Below are experts of layer 6 (counted from 0) of a mixture-of-experts language model. Rows are named router (the router's row for the expert), gate (a neuron's input weights, with its number), up (a neuron's input weights, with its number) and show model dimensions 0-159. Each number is 500 + 40 x the weight over its row's rms, rounded and kept within 0 to 999. Numbers have three digits each.
After each expert's rows: a language model's description of what the expert responds to; "gets" lists some tokens that make up at least twice as much of what it gets as of all text. This comes from a sample of Wikipedia text that the model never trained on. Tokens count by the router's weight.

# expert 16
router:453505495452485449467535532481479418451507509501482519542484536511487461459508506511491548450451543459499552441524487491565487476557527554433461534508406522492458535477599565484521471497461481467484480474538507557461522469401538495478516445466548441495509441476497554437484477564527530517523508527635611479482529566574524510527489520530526423581443460472522464521522506504543512476493539558507490533519429482510499475413523519436481499433506484529497455532518528495540495472501457
gate2:499479490535451448521453528466515504553546516447499510444521493527506510491421488524502471513542518511579425416513516488476461496546517516516478536540469550481492571516485502554524486533526524545537478563484507538543500416526522479464440558543551527497441544439504563464456592539551560522416485477547487443526492501500456504553487511463508506491481502430549439513541543544470520519501563464477496563446620486495513612515510524451477529443489506478415503498484566529509506592539490
up2:544559547482414474530525467410485527541518465470401447525505429538487472567582572466483491491525477503464517549495471490517526559474508535504492511487466467485476484543510514486476480475483549459497531476461486494475528536477495547441498510498533503531527531499505457473477521566397465493476506467461444542518482535444477557505576589494542552492521431520466501501443496529503555535551439548524467499476458501411432463511506418566494531607539425476556488483518548550439501462550520
gate3:549499484435564475492494518549493469464539522510474511470478521562467515446491508480546473456464468537472483523527493500465506495495465555450546588523469498494454466407480452579528457556512442474421431610472516476553464527489525452428559504502496540474494469448489517548577527524561539433507497518591497545480508537484525436554485529492514507516553464444496435513522470423502489462472470592533460508422457500420555555523472489501533518469522456479501412506520480511490448559518497
up3:499475490506466562488501537514512553472470506522446473463502505554521490506507571464541573431505470445521484527463497525493485457479463476538548555555571456468540531467461480475488485506512481504485486574390479467529553536471496512517547539467547432446471431554450428427524483539473481491514491481540503525460468409392497446459524499505535509512475484530568588499508525469537496512475467455499515502488546448495568488466465513521513501430576454533505432549483491509365413495467507
gate4:429478494537600467496455464474498476524514495486503535543496540525498525460500566464479459520494532592484519444442445523493524455402465553438507588494473447507547562525528549599487511544486499577557435484516597439490508549461502512490512487490473502456442441512498468510475573469531565512485453455548439575501479480462510483461514496488461446540486502469501535484529516527523521462417469520521493555492467466522469509479559500517519517513536386468536556459436512559447519539517502
up4:487544532524544551463508522496571478596509484450391496467528474491525523509538456605492454485511513529486484391489498541505571507524440524520504433535553467521472434510460565557518490516585494493466462489582485499487384513484536490532533458483452497485518506555532477525511470563517457531508435462524477534574498450582541479511454518465449514466499534467518534516552481475505570535533511512472565521497538501559537440537499465540430595532490479483503464467466449529473510530479483
gate5:518520502425518536430464450481444477526477510463469406517530460515451517507512505488502533518453524517538529497456445560547518558524506467518468474494509523544497542482476530565537500517597493550560492523475567498564574516449530475558565487425554450542524455474535507583506431544518554504492500588456492478502482508498578504522521450503484585562429506422467558497514501508511524541493469608510516454486504469492568475499531521546516516484495562575429527467483573494518483539518450
up5:540501518586471520509534451461499444450571532539489546445426507476549438468498502513523516528460522481453503494448531492483460490494502582516517535396552436512488453514367421476473573494390507508418492528538444545495508434480417495476541481522547528554527496508476498551507509549516451438501458479534495492531492556428470526469496490515496511542490519480503494552516488540513509509521469509491491572505497531438461484494540517504454531491534524492630466497476462453521447457525568
Middle pieces of foreign names and words, such as Kuro-s-awa, Gar-age, Pan-chla, and function words like would, the, various.
gets: " the", " of", " was", " d", " would", " to"

# expert 20
router:454500495450486448466534528484476412453509509498482521539484534509487466460506508510487548449452547460500551438522487485565487475552528556439463535509404525492462534479599559485519469493462479465484479480537504558463519472404536493476516445466549441490511437477498552439480475568526528513526507519637613482479526563574526514527494514531525426581439457474520466526519505502546509475490538557512486534518421488508500483407522517436476500429506486530496453533516525500536491474499459
gate2:532491590507423448434487553506505499575489489474537509470478480523533498434490537425517553470491609469518477481490485537495462530519512572363520441500504537483415486522492577525542533515523507595527458447487480486419526494457490521450485478521445493562469501486515516517520555466493542492487510481548548448450511432507502506489518534559493462491536549432449507550481427521537496491475502498522518477436415512584512521475534466456446491532463532504532563503470557497547556448473479
up2:491441508505525457480491509466468595509497494557510501597472539500552475560496438495452547567458532489522473478515544560536490553528476550364468496511518497527495506517511531414528548501450450500527526476485546590456523449446469504465448529466432462495478444487516558469539575449521548527474476524525542526546506539486482509452483416454542461487507572464515467541462470519512463486507525501556542495577521535588505456493514492632485445495552495457478479471486493513535511485490541
gate3:526475432574494576488551536462449481477489499535503478492494504487615432567507512442472506510532535431497499484473532523543513470484480474479533505503470534474507505502551475480502514426506483483473552468482500506461551463574523497438562482540477510504527502477512449517427560569508543486452551518464477560530517527468520485430429512497546488391554492514540420484582512535515489545514590478559536470535437474540474520414575510456447513480540555490481473522519452496568463497547583
up3:471500515449469460557501512617558463517572511435511504426501444577472552463499433585600434488481454565486474493518479457486509492447517525475485451482413519521509490504486536493444506530579523491536448527477524491591451549483457498523420516435465510501465506526482523568504472476510518490496505477478512445446479499487454500560539537477491475570476510500530515544496498533451463505501477616472475524464501492439518479542421498528507470498456429537469489481486520538430553502465416
gate4:514483482416566474426529475491462456485501469480459473586510539519500412471476471477551520484474467515475517403531458477513508525482550413474427415504460517457546528417514471543539466571415482482506516515510495478500504462475514478473535516492550464438490514426496497467463448547480477526542568502550517593464507420546504470480497513572456469523524550458493529495548525494536480508532464490447519517475572501578574505472511472527537508529546530460518546501436529617469503496544516
up4:500495509450433430475441448538461474478510504558448478477432481520475472507513516475480473459597461554434468491498452510531456488550445478566555503498436419461449532424468519448500504508542508420534532462541529499505547501559465511509584427513486523487546486465476558517507451582500525494505502585479523498499502475544500472485468470442479492467446546566553479489478591510505528492488522515480467548487464549580558453404474510468500493569510503532401516516492452547474497511441521
gate5:508529518526460453464405585430452533461469475500548485517572464511429476574450476522524447544518520537496491469493462491417511530551484439516473493517414511509514532531545457525450531574543517545452444544472464509437488479495580487517452494493582501490494505515551504494479514469542542497466507494482510542489445417452526535488481479539543485373470558491547538533495513568520549457457475530500527515510427510517511414486539562460472480437470549432494494534486481484473559505487435
up5:530501480514548514564543420485432533550476466562488505478518475389431537488459526482537543521513453475557434486463522459525551492513492552456529484515557511503569598470529502525501536495453533500498511443546513530488475504473456455428532507549429550453512528547539535535499488439551518450466517578482493423441502496522488508508392491515489509497414446512491505484527447502438459454505441548530462553453459471517518572483524440495532533427546543547523498536550459505551489461493467
Pipes and line breaks in results and election tables, first names in tables, and were or was in passive clauses.
gets: " |", " in", " a", "\n", " the", "|"

# expert 7
router:456500495443485447466532528481479407453507511504479516543486535507485465455505509510489551448449543459498551439528487490564487476554529552435457533510407523492458533478598561484515471496464488465480479473542504555464521469403532493475512446469543440493506436476502554440481474565526533513523511522635608483479522564569524510526493521529524422579438458469518463521518506506542510475493543556504487530516426485511500473413522517434476499429509481530496455532516528493534492472500453
gate2:524535498538486492471558511506510466454542553508489528464473476453513478479387548494460523512517521483474511504440526462547559507538537467470493477480434491498493498454455487460574441497512546444491444495508525574496564485532559542493526472526504514525466588485459420421526506502538516486484548514524500501477619512595512460483480468472540413622537478527495479547524477521457511527479570529506558428530482374518523501485462492495499485466519467490513539573431549470471541514454536
up2:474469499472449491586520432568432489487461516541536502476481520565525478464565557532500503539492434532473540467518440500557461502529543497491523527523512527521512505519608470531458458559593413498471504525528470401565475446451405498510560440422474503491499455484522505565470456490500442483511473538551496541486514514524424456458523543481518504516497551468539473535458524483462514456506514494521510469517493620529530546511459466521454550515542532424575510522559527519490500474529550
gate3:417497479510527563505434539482465505475463542471474496522484544551469462544541497513482565504463513516467614494490472523529469452527472496519486544488526531543547497498454515550425503530502527537461489516469448530501580446546462531506569491527495564485577466471524531496477547510468462629457477468456520552526537546554522517507483401444495473505522530542542439488474566495566514512478488506541525481491510484477506542378479531550572459523559504439494528450534504462569539486415518
up3:568471484466506509462504540556484483547486465531514474534544486424484489527514532511524460472568564431520468496489503545512491527544598547426433505511514469551476473510506514472495477493519584480542561456569404527465439514521485495500522436475506508573496487545431496548493455485521542500486479504573453491562485508462465453503542481461595592512517529534492531553456489473532403480485489523463528496460494462491618532552503499510424434405502490511491520495517586534544513505481513
gate4:487417567459509562519571618451498461487543561458479535487558461503537422491421527512464499451572495493516492461507505520506534502478509498452516440488581596442471461468526524514517469510541491582539517521448487554487438496447514499483474529520498522507502495393475458418536493514545506493493543495539456466503488522537548515566503523390454493499483515490498529457489434513489514502501479515524517495486580494526537530477560466467491504508555491539438538510497506528518397589480428
up4:492484461565431555468465533495448506498495549431428465525501457456483514433501524501531544568449525538490467528543519563479484553508579507461491418569471550525560490511583478462512533558496504480468538535494431474482467499505454519508515451499554476477474498474535526477461541494486466479499555465478459559480460530459589581456485506475491544535530494459406510511470478472490432548528507503468572558491529506534469434466467543515502468520491594522433473492376504515491529524480413
gate5:546474527501494527472527498483511434469442572527501547516551463439558466554492537510468445484454475525427503487492495503470493474538525562426454468495487468387467554533474500492507468470546425478556456500539464555549580483421522495496417488431449532458528489454587522461517535515529493480486483532497481524446532502460504522478527557523521555506522493474493493596560519485458475477471509533514483424533478520493527457552420498465509564513588574489606480498560538479508489557482493
up5:511543460467437578443574500453425391451529503417521527487508472465475520508481504542422460553517461454454490539533546476497476512462568482525475570570471555478502490486512525462483425559515476488526494437557480495542479453487475497483573494498461481508569488464523457518510465487441466478553450543501551528514504463550460531540510533491499570556508584524545462452508505540457471496480518544501486411429507469457506466446507502467487496413494488413481562439460549487549527501491462
Words in listed-building tables and place names, such as The house, United Kingdom, Church, tower, Road.
gets: " The", " United", " an", " and", " the", ","

# expert 0
router:525523486485420471420532471428468462452416517479485519495493434537502528473421562457480549411473542487486536456512502501513539498509452529544492532495451507494517557451467559561505457514486526532391476505457491534472540418504463518483537460434514515529541563566516579509535478531567544510592517455519542513499457507472542540559505552576524459481478559423497511539505477452469540440458474534442472502498496485461563461451483520498482506526453512573473502515534522447482542490567462
gate2:501511531496513540581500498521559457503578414541441506544464476502573479447550484559523583481545509502406507489468525477511448512567532494460466496511508468495439432525475519460536549482520555530460528467578501437474449518514526458450439514511525504553504497459493506495591503532554523461481514479490474413541441486603521536510491489477532568457543544479421439477547491542482479490453497500553523529544507545527467420507498570483528540504535531513554575471442564518473548493494529
up2:453504510506509485450576509480487544558548521487463554471569495493481500506492547479462490482504455497553480494521475545508533469482515550559480494446450548486511570542547560518480506533516492538540501505468556522475574499485536493515572545494526460491496520582497471505468514520454475515519475517477528489476572532431474516565598474426432470511486550404524564570514512501474462452455489408455495531421565524560530551441521444522438482439483530538471505487547515404509431422515450
gate3:528432492497480524507480450536515490523489494534491452497464601420544471532479492563504432485471469517480416546493497469506493486537562431449476458444542560473511488528483402506542504544490481489511532461569490429533519553460552475524467545607531461551506488528463464473517555473454473476482501530507486454477517533473465512496522485490478589541507373512488515513486518523449533607566434494442483469568512416555496490554563532560530541524517491530509499502444493531499495494515445
up3:482601488466468561494456466502507492520514546502513501447498554477475496547473481504458491489538485453503458491389449548452465382502513480516540475489544551529464483461479448462496474525536475482486447490549542473577479469426443480495486476477472414520531499523464549473511571536473523497491465491378453505490508523476517453591527452405534500476544472520472565416483469560538505471444475544420479499499474477454540426504477499531540514562511490536494485499491529505514500489514612
gate4:548490500479593533501462470531483471456562535503511471488494510480559441562453532524549513555513482449485589479558424436442500542486522525517504472510498475469521497524554545466564523605507600404549496519533446560484551522482485585519450456435424500476478502467443524492551471514515489508489538478492529592558430464472501528438481559469477533529519520491414488472466505451544494520541508484473496487511483465557533425503485506423454500449506484458488527491542491508489577513490553
up4:527501456533518478469504518574520521542506514525538565485449455411523461500501494538470417469536547502492441461542554513465536543468472468426462542493533554545465526398507441487519515454484489508580500486499509465596473424492490479490528562522495416559516554468489491537476515465512533484458507471558523495480601540496511512541458532517517583517509566554423536414516533564448475460518482533521519422496453452548454543515456505454524526474473545527458510502481487430550490520440491
gate5:569490524469578539442521503545494462499505443489459558510495579426574385587542502489504413483477545499419479493502554467469480509569535439499496519472580504463500519478538476443577553486547547479538511563503506456445505519484532526523550521549485541507480503554471483522478506508514505559408441504476522507451507521531458490458540450517506544552567488537494467477487500435419557545462505496504483453522481483544489534495556486515508505517442524520457418511491461535571560439477487
up5:518470577560461429554498502504524518517518519525497477498481473506540547472483556503569474557485489497514483481579469532504544463467457569531444497476465430476480439533448541574463489508517445493492477502526513530486478465473437508533415454567473501470495544517454482490495467483551468419618499486506509481541483480446590506570483514506515408462433553558505500515493485502580410433456492518489484458485478547471516527442497446432485513561547470470485520466495542484398471535549482
Prepositions and infinitive to following a verb in biographies, often before the or his, such as sign for, with, until, after.
gets: " with", " to", " by", " for", " from", " as"

# expert 9
router:458500492447489449468533528482475414452505512502482519540481534506488464458510507511490545449450543456499552439521485487567485475553528558437460533509405524490457533475602561487518469491459485469481481474538504550458520471403536495476513445466549442492511439476496553435481477566524530515526507525636606477479521567570524515524491518529523421579436456471521465523521502502542510475492539556507487532517428484507499479411521519434479499430506481529493456532517531492539491476499457
gate2:498607503489571544518471517498510518445565542431466428520459431468471404483421504466563513556508440445534491474565476516493512461498528478517485524471448525507502451481517475520489493539477500450546516487488511438449443486511531537453516520467503492524500496512446470428463507579539514555518532528456581610443508504462490524436534485522453429521518461463480451456497505487492578474549492488512502452471426499486457492524468503470502460459490437434462427496488548493545531478593432
up2:544574498525551550506495488467561573476489531485484419522468445498448396481504434489516468587503461522571487434518521518487511472466528491559510509517485523534498455473528474483484544533486549428489580493521531446469439460506509506440513520444458470482516483499485489527497559509612511567485521489539579465477534505522492583506534477532495510544579484441490508442481494483542543514531460469505531490490491517513490444475461505460506516499508433526431401514447602446533569471575451
gate3:490482443470482487529486512511500484462505401483519544522563484486524569488405451537482539466554466486529508545568522495463534502563452466506513540605518490525519394437507476486587494496537504515551499515498576570488473496510506445497495565478443475545512544460465446499441512512561505493524514542520457508515459418509544426505561478464475473490500389530563507567479390491518493482492483503485494499487457493489536529515444466532446464547442487497500528478517517396439499483556478
up3:560523555496511529512487558506503456519508577530467406530480417534474484516551554491497498530483504505524461451506434562481559464466470496482474490434489439536481518572511537531497531534479500546479526498522489486476490500451468542543562496511532515391537505486561504515572561459462490515510493520435499490500481516474520499438404564531580497453521520542431480406568478517550530550484488454481556527521575463499519482537517493525470594497516585426527516563467494537524491523487598
gate4:471484529506469544514587502475475505503474505524472486529575474475456485473482396497495433543415475472540481545547433526529458568537490496505561482454568474507520502490468513478495436528490454510512481509421561493489455489494476471579418500409491557499446436514454542454469531448437561540525503444495526501458606458552553546492528488507547484542499529450496474512532502511473524469578521581483613488522516425531472484540501490460496570504462544475518472449540544473530476498484510
up4:496474515487535543489576489541578475534410550491508433523529466423451508511521538565529412499484482513455473483533458576542513554546549462559525496541472506468496447506517513470524510485511510476549513502531432523509508496503535494502518582501457533456462438474505472501466475521519513528484529432456538508476423532645432502503496546458486586458490542461499498483424521492462479481578548564488462503547546525419474499439470500475569541557547478504522476591515483545526510468495478
gate5:417517509446508481418483459494452498450480569498538459524465486553560546469492581491488537529438506519455511479614513456545478419539560499433499475494474440495546424422423537514552471505489464490462512562508510476444484491511553528429549443541526533491480448492507519504573522478509541575550540468467476472437546424518485500481498496502471503512522464427477521434534478484509536526512559563519509456562493478442515491545472467487562488569526543471559483529505459501420506537499498
up5:468586443456506527461457480511458512521503555507531479488502516538519637446497539463542505476433522538468513454596501550545502406550477508450442560480442473539510431468490522489514542435523513530461440499520518432508511487546563499470504493551515529473477552475516496488501548463477528565559518490427460425432481481475501516563470490535523491457470504562515473450480504525495482503490522527547466411571478524490432469485564517442496430585526540509468481497516558476451532558502484
Articles and possessive pronouns after prepositions in running prose, such as the, its, their, plus US state and country names.
gets: " the", " and", "'s", " it", " its", " their"

# expert 19
router:450501491447488448472536528486479413452506512503480522545481540509486462459510510511487547447449543455499554441524486492569489480552528559436461536511403522493457534478600562481514471494461482469484477470537505553460517472405534496477515445464550441492509440479495554440481471569529530516523508526635607483483525560568524512529493515530522424578439457469524462521517502500541508474490535559509485531519425483508498482414523521433478500428507481531495456533516527498537493474501460
gate2:460481515559524487413562498463496488454498501480490526490524480417533520511513565494516494434452502468585455497590523458507497468566549465542435525511494447484532554488535552480492480501392460459485536451480527455500471496471563489414500542500513495483492516497489521591558549517487530551503444478498515519525527464418476482526535492529506535444446527524475481532539534520522480531461536496564457486500471486550457580539439477427506467511449542556475544413473384500472565541544467
up2:543517486557494490515479471509435438501518515496566441505473469503515595495569439476528497509533488485463527515504477463556537475541459465525548437526485503542491477471564511532431390574526427474584521580494451551440497461498492491511454423483503469502486413485519484508454450541488474464517444551535520522499436501540524503521538586496466556575491469506540523438503524506444552573493477477548479451492500424431469468533468530504503562508480552458487437540530546479508550437473519
gate3:444461578500476484539522465514445520462500526510552505529500539454547527571474442507485524517508505481509525494524443460490584466423509547509475444436543536524531510509559525538460495568468512504465475435549542518487481494527494482553532461507472546563476522442472592469483503488526505490528526474470561488474552506518551524456535512442480528406516480481526571504572468512496493583519479534475486489492554510463554407469494526434462595580595461503484440468470507431408530550522500
up3:467486485483555440538528473539560518503452439498471510427456455519457488529485444463493508502493409432497522434465465527527539465492484471499511436477516545494491398475474512588498468542432457532513454451521534510511501435494578510479478455463563557549502463416434461546507521479474519513437502491491501560466546473502470487474447494445546558462555487452475563483479527483516510500503451434460482479507468512490503433477495491460546514483547496527518496469505546435374600566472448
gate4:535435423439423452496518458464403506482458444515502517451480532486481493460555549496500518504534497529477507546533507536525435437502550451479534511519492484451497565497520483411432466524467493517538504494454484553488453510455480485429518526536476523510493553488508500583566500490486421483527546422501462520490543503513564474528574507562521506564435480476465514564517433545476410445549562481552443477520494607512503460435452477508569526582467507466536495529488483496485533522487505
up4:487450520455459567430495466506452560452485478473532549443488532493547419480482528459544502501474478493501529556484433516449473519461484472488492466475497426459480520422430525546457505529434541515475523507486469532485503458481498548481459539501521562499515477537460546467418495536538546469540493504495504504518507613470460470518506452496579479592542469530586489490571542472561453481499535537594526405479519496613459522524461526503484510620497469483519514457483497511494517512483547
gate5:454510559552447502512454456478498455554464488457464426461514445521452462518513539463488515501461476475459513521528438540499529468616550554512481501419462454537439477522557454410435462525538462539506469542517592507514465466521497498447535544442565521514446521496494522500482508513557564484515494406478500462503498472433505469459534489476481487454509427501480541437515532502516506462599542521446536461544536472575555583461527499497439470545496508503474423488496531550503507536470457
up5:514595543462534549483517493527566537477433488484520478485491502468521462450432626526502574569515432523537496471451503506509543561469482490565495435484506495507530436548481497445480500517496557456452527451409486492449493530487508487541526474455446503462485502492523538496511479496438506467481466430485470523460537527520492466490564467484500450483544472457550570512520585442528511478595548525508512506465444483633542564492490529461500468500516477519478507598538510523459531540521439
Table pipes, zero scores and team or university names in sports results, such as Michigan, Harvard, MF, ARG.
gets: " |", " 0", " not", " University", " USA", " MF"

# expert 1
router:454502495448486449468531533484474409453506510503484519542485535509487459457510508513489549449450546454493553441522487489565486476556531555434465531506407521490455535477600561483517467496462483471484476472535504553462517470403536493476513447468546440491506441472497554438484474565529530513526511527635607481480526563571523510530490517530521422580440458472521464523519504499542509473490539560507488531517425485507500480411520515435478501425505482530495456532515528496537494471499458
gate2:495488470492549535487482516517482556484388474429483505469464574485468519475543459492505489427535503512545472416485481551525523501476409469470373575455554462506509581466484449471496484472525521489497516483522504494549491504474561529518447501495550511493503523508524550556416541553524516534509487556536552494480547483555452538511521519512477454482518481514474550460445477531550509521426518488510505563573576484517517451469478494455532592544542456472510521563545589484417496425486499
up2:536507505515582482548427472474454491471587481411483534535455519466505554475427488585445479491463434476460527459529536491521489460518412539447466530534536446519546494459514467465581506504451471521486504473477526427484563486527507396537454504415558534499491508571514597501426542508448527522490472498480439520466509491499510485517498535534547505523518415495472472465512500527446430521473551509541534465505564507441464536469486493451497417502545468479406502529521492464490496537482515
gate3:509490500438502495496561496516483490470535470462498458549433585487587545462455552520510463514464436523505499525458538503507557488528578439605546441467523479426511534493490544544446502466490498568501433527477482495521525435485493428529515479500592521551484509457556463508473459465531477531434551521526527513519491457510471536507493497487568535495457468507521457527547533470484454555458410509501523523566521446451530554427500570473462430411460543481497466531501494549497468565575481
up3:504488518498504589478499512517419457577441534455477511466545479517493515478466485437515506454491523515477442431470481502464467414502483531502455471482511571496507427593457475454522466546514512527517462502468549496508473547513549541514498471490485458549524421455488549494505505504403542497536514521476497456470538475489508444453507492436491561538453509480526472463519476475507508530547411508555457586539626458550550512557539521483486534470514497420477460474504540577447489585566545
gate4:509529417447514490462479443418562455521472542484566535486514560533453449377465484445531533484554442484510503485541421514482528471489539433486461525465446507476501546486512559500512470441571480551496443490513453500502494534516558431506497495485516489471489509452453456493455462465558507519524520474536499474426543519503508556547487513558511497445529564435480538466449455536504489487618493486516490454487456547446488465477486423526527460526494466428499485530440603498478471472455450
up4:496457445521483509540462571493443489473471491542511583515521472479488571566560565433448447513452483519567507481504450516541449510539564490488515440496509498524507501470568554478448548519428567458417568544472483486564538472521530521468485489452521511404512477471485446574501472524498513499516474467565511459461476505500489455428506499472496592560527507473471552551473411541585516465510432525466503473521504513479550448490555459474518526469533513443575501465412500483489508522467479
gate5:472482562481495492564562488468418490538492474517543488453535518454538499506478513530473542490517487510588483483482482519611498451505528496490480494523440527499493499455502517470489535447498535439548529501472580547536476552553415515436483513376596539489487437483497522613467566501529489514465531488461515484502486494446546419446511514502487519490437419520442512601469488491511489497524502506455434441507497525444483533465470562470506460563522488538422550493516526477450475511470451
up5:515522543469577467488529490508444467483517535549528412530543551551478480448499532469484542542483474548554583530499547483579479474488504456594539477500402515539504479531492494516479511530552527433529491461561557571480535504537460463425513489554450492498504495526504593528523507548433492448484562511492481513450480566598537541495621466482547493558452510432503574499549530476470508490452456517514461486489531546585507533509474502559496481525501468490545517530519540508466471526477454
Conjunctions, commas and table pipes after plural nouns or institutions in technical and military text, such as engines, troops, units.
gets: " and", ",", " the", ")", " He", "e,"

# expert 12
router:453502495447485447469536530482478415452508509505482520539485533509483467458509507513488552449449547458499550440523488488561488475552525558431461535508409521494458535476600562481519469495459483469485480474537508553462522472402539495478516446469546440491513443476497552440482475572527532514522507526639611483479526563570525513527491519531522423582441460470522466523520504504541508474490542558504486532522428484508502480411525518438480500428508483531496455532514524493536491473502457
gate2:471545500463442478467494501442479507504551504460548503503498554495501534424525478536490463511570428548547515409501487573470454492545477479537523508469472512546565523512537513465469483572475526526473546492520552452586594496538500584463562487458482422478499562551458506525465570548487561480491498421536554553551481533494483512498451499524509482450454506501417485513535526495521501566540547544438530458478578480447552486512543473558533515414514537532477446557565460506497492534495529
up2:534567567573468487568534535510535486488451503549504509504480492459503506530489483519454598519435492518464537511537551473559505479606481538469551447491570431569538454552553470504607514554462489535460484456557488513548424435482499557507526513475488500508532498488537465509528519509442536522632418494478483474573567535521495494521548516548481533552538491469516464501499476496526538492424525468507519468538449581532528528459554522461461488498518515461549481492484521420482512487483512
gate3:508491462511526509501553490484484487506482556466500455501544469397530508622506525445559524528460540505410529489463482524509600476568489533476504521488541466424453496503503529468499459472491438504484517531455518546498462553530560573488504470417536636471539470554582422555497462560498493440449509499496542496491517477508547553539431489479442498450484481476481546496492491454522526428499490474510443516549462525466529551521562554499496509508491505532413443472509440509471498538518510
up3:545517485542531546474483598470442547513481501492447442466501475419453506495522445434499538483455545539508516528497574594505513490526449542465517495553514462430532435498519496466463452482519433424518440492452450483498499549533509553469485510417486622483526466510569429457448481581453483469500494532493451475487498455606505526548425501544506434531460512510488512472538536493481521494508519523514447576515446505470516524534524504402484573503513472529474505514470452460490495526503519
gate4:486460500451573445518451504481488473521488519519486457491490543464426559496493535442507520507477471422437487418449503523557438583472502477528463504493429463495471586477545447488530528522473542546526518485507415478497592438510590467541511484543531446481519488521515459513427499545434525558610508566545527537501546508493502519519535455489526485504504463498447498503607494506567515519439536508491559475522478484479465530505494502523576524489524472508538490451538423393475521490488525
up4:492551519555420454475542501520560544490540479469501537502515449516564399521511512502504503512507520544495510453590519491479571487447465517445513527506549522493503467553482557542473431474469533422498554502526579464485426520480461524514492492442502539484472507494512541492520551471511461460368526456423516512494465481475453455492477473455447532480460536458499473508379434475424536545535503501541415520486498523520529484504533454523458482521440538526494574601503510565525465494471507
gate5:493574475582531463421499412499522428531529508478489520535474446488505440530422500505520466486451463500484577457492577502480486443472549539531477493489456517529475503498544547485497495578504480470503520519492491506553519502457488484461455457497445442410470487509543547396516498437473493517441487499496590533550524452473506433508518445524509493524453447573519501551542577571488501501475555451467514474502503477479549548470542533544443444482522491530520496477631470467460551455522526
up5:507482526505457544450483378548448532514477493532432481559486512545497479536501523562504487486575542568507482463508488582523488462562507588520524510559531554544541559459441543540492503450560468540550527491477450525455533500548508495480543447522525472539466528461553479464486449447493455444452504515493541473519521494495496515486395499534493491523503519532513476492421501505570525518551441529540462429520503485497445493479526474455527520475364538490477544496489474584571568500466554
Pipes after statistics in sports standings tables, and plural nouns or endings such as ships, towns, parties, -utions.
gets: " |", "s", " of", " 18", ",", " States"

# expert 17
router:453503492449487447470536529482475414451506511501481519542486533506486466460506507513489547447450543457499550439524484490566484475555526556433461536510406523495460536479598561485517469494461480464481478476535504553462520470402539493476513444466550440492509437476496554438482474567524529512526508523635609480482524561570523513528492518530520423581438458470521462521517502500542510474491537560508486529517427485508499478408522518437477501429508483528494453533514527494537494470501456
gate2:570459567420473407527443522492526505537519524519483496475553495523490513446556455505483493556504447458448489468477487564491451464533490432496521467468498526504528574481525507546482479462478542492472494524476455357497533491517454441537469490460466508469415504539553487515455480480438470485499448510513493493467548477571519499558512465552528480511561499486469588542460468430477560497442479471514495524538457559484458455538537564464520488493442538474475515557456451514589544589556472
up2:549518451509514495526478484514500473477491515422470552424501503447492473469465519553499484552558493491523471472468469550498485502493460462380515601528497525457524474461489516516534450470462488493524509494475458548554492524470553548510483451478534448597530495507592547536470554505588509412517434458536527478428522496564517417521498526474494503490510549466510427486468440474544509544481465476531517530428513474517486542611434467481455522512469548445494553483484532563591472529498473
gate3:542433479486474479445452471517512492553526455428551497506541554523452478458540487445517500497472510538558540564454510477485510566513525527553459539454484484471494501556549533523468510459397460498578475508511504502496558435440503500476557547479544484458442448468521473485529485482561514517527592464571489401469538431518534512498546553498487431548490469565442481532489519464451518442411498496452520532483455509489513466498451458520529550448563535592493534535564517499490527465565540
up3:476513555482533470495510433522453489497521455516521473438411535493556475577456510497481463569508526432476530469506497531491496491551498482464587536516538478488493473514469567499481552475547493436609493547514494490525409526536419437556481474457499511466501503451548485487521485543492506534481440499506576561471517525476524469499484501416456506456483502541504492454472399491486485529517488459429474472535460516414423448457469512507562523503570547460487519591448524539500414473519440
gate4:504427480499493524489543470481454561587486551477606505558544515479559520525539506499503451505487533523500535466473452434462512469508435498486509533525568532469508419437559501488451492557493522470515518498563502469475556495514497501467480539589504412408460538439491479489580464472523515466539489467509523506512506469471495465558558520513550478500556538462533486525508499507451546473527601505492535392556532510542478419504460451520555511512546547571509487564461477473524582456502524
up4:462570539590493488530536513479507427435482451501447532486489502509516533517534526491479529514498514493502500559514498511500535526478494537547511422465408509576448528474454531498509581443510433518483499551387464527502459528554542504427555490510472556555572553542513460485477516518464499499493511520503519502498502551536536467464504514475464570553434568544428447503498536521549452466470454522491497561477461573482531606408535571477506520527454465468484532513530467531521454532423506
gate5:484520494424466554567495480354456510532573487497509520461531509572492530494474501466497573427468421476499546515506510537516458469477488496537419476485500500551476528494527494470441528444499474464533549518498453493548525463551493529492487482488432459490443452578583563515464496523517567519511466445420501443501526527462477528500507481472542494610524509509475443519526529554465515455476520455478542507524504515449552477545457411544419489484532491585495442465468496512512523487429528
up5:506480523471453474540474464452470487512498510526514494580521485529456549479511538460548574448540490509523499527524466456457582420421472515559541467526559480562549483521483560497425460442453447491564577503514414509476516513552516498537526552506496498448537476608487540550499502463573488470453487488502454464448493511447522533544486478455514553547436464575500497599487497543487515468515498552534543476512524528385529496549520473486532488476534512535534543452524518446501490444571527
Infobox field labels (birth:, State:, District:), coordinate symbols like °N, and the article a in definitional phrases such as treated as a.
gets: " a", " an", " /", " &", " ", "°N"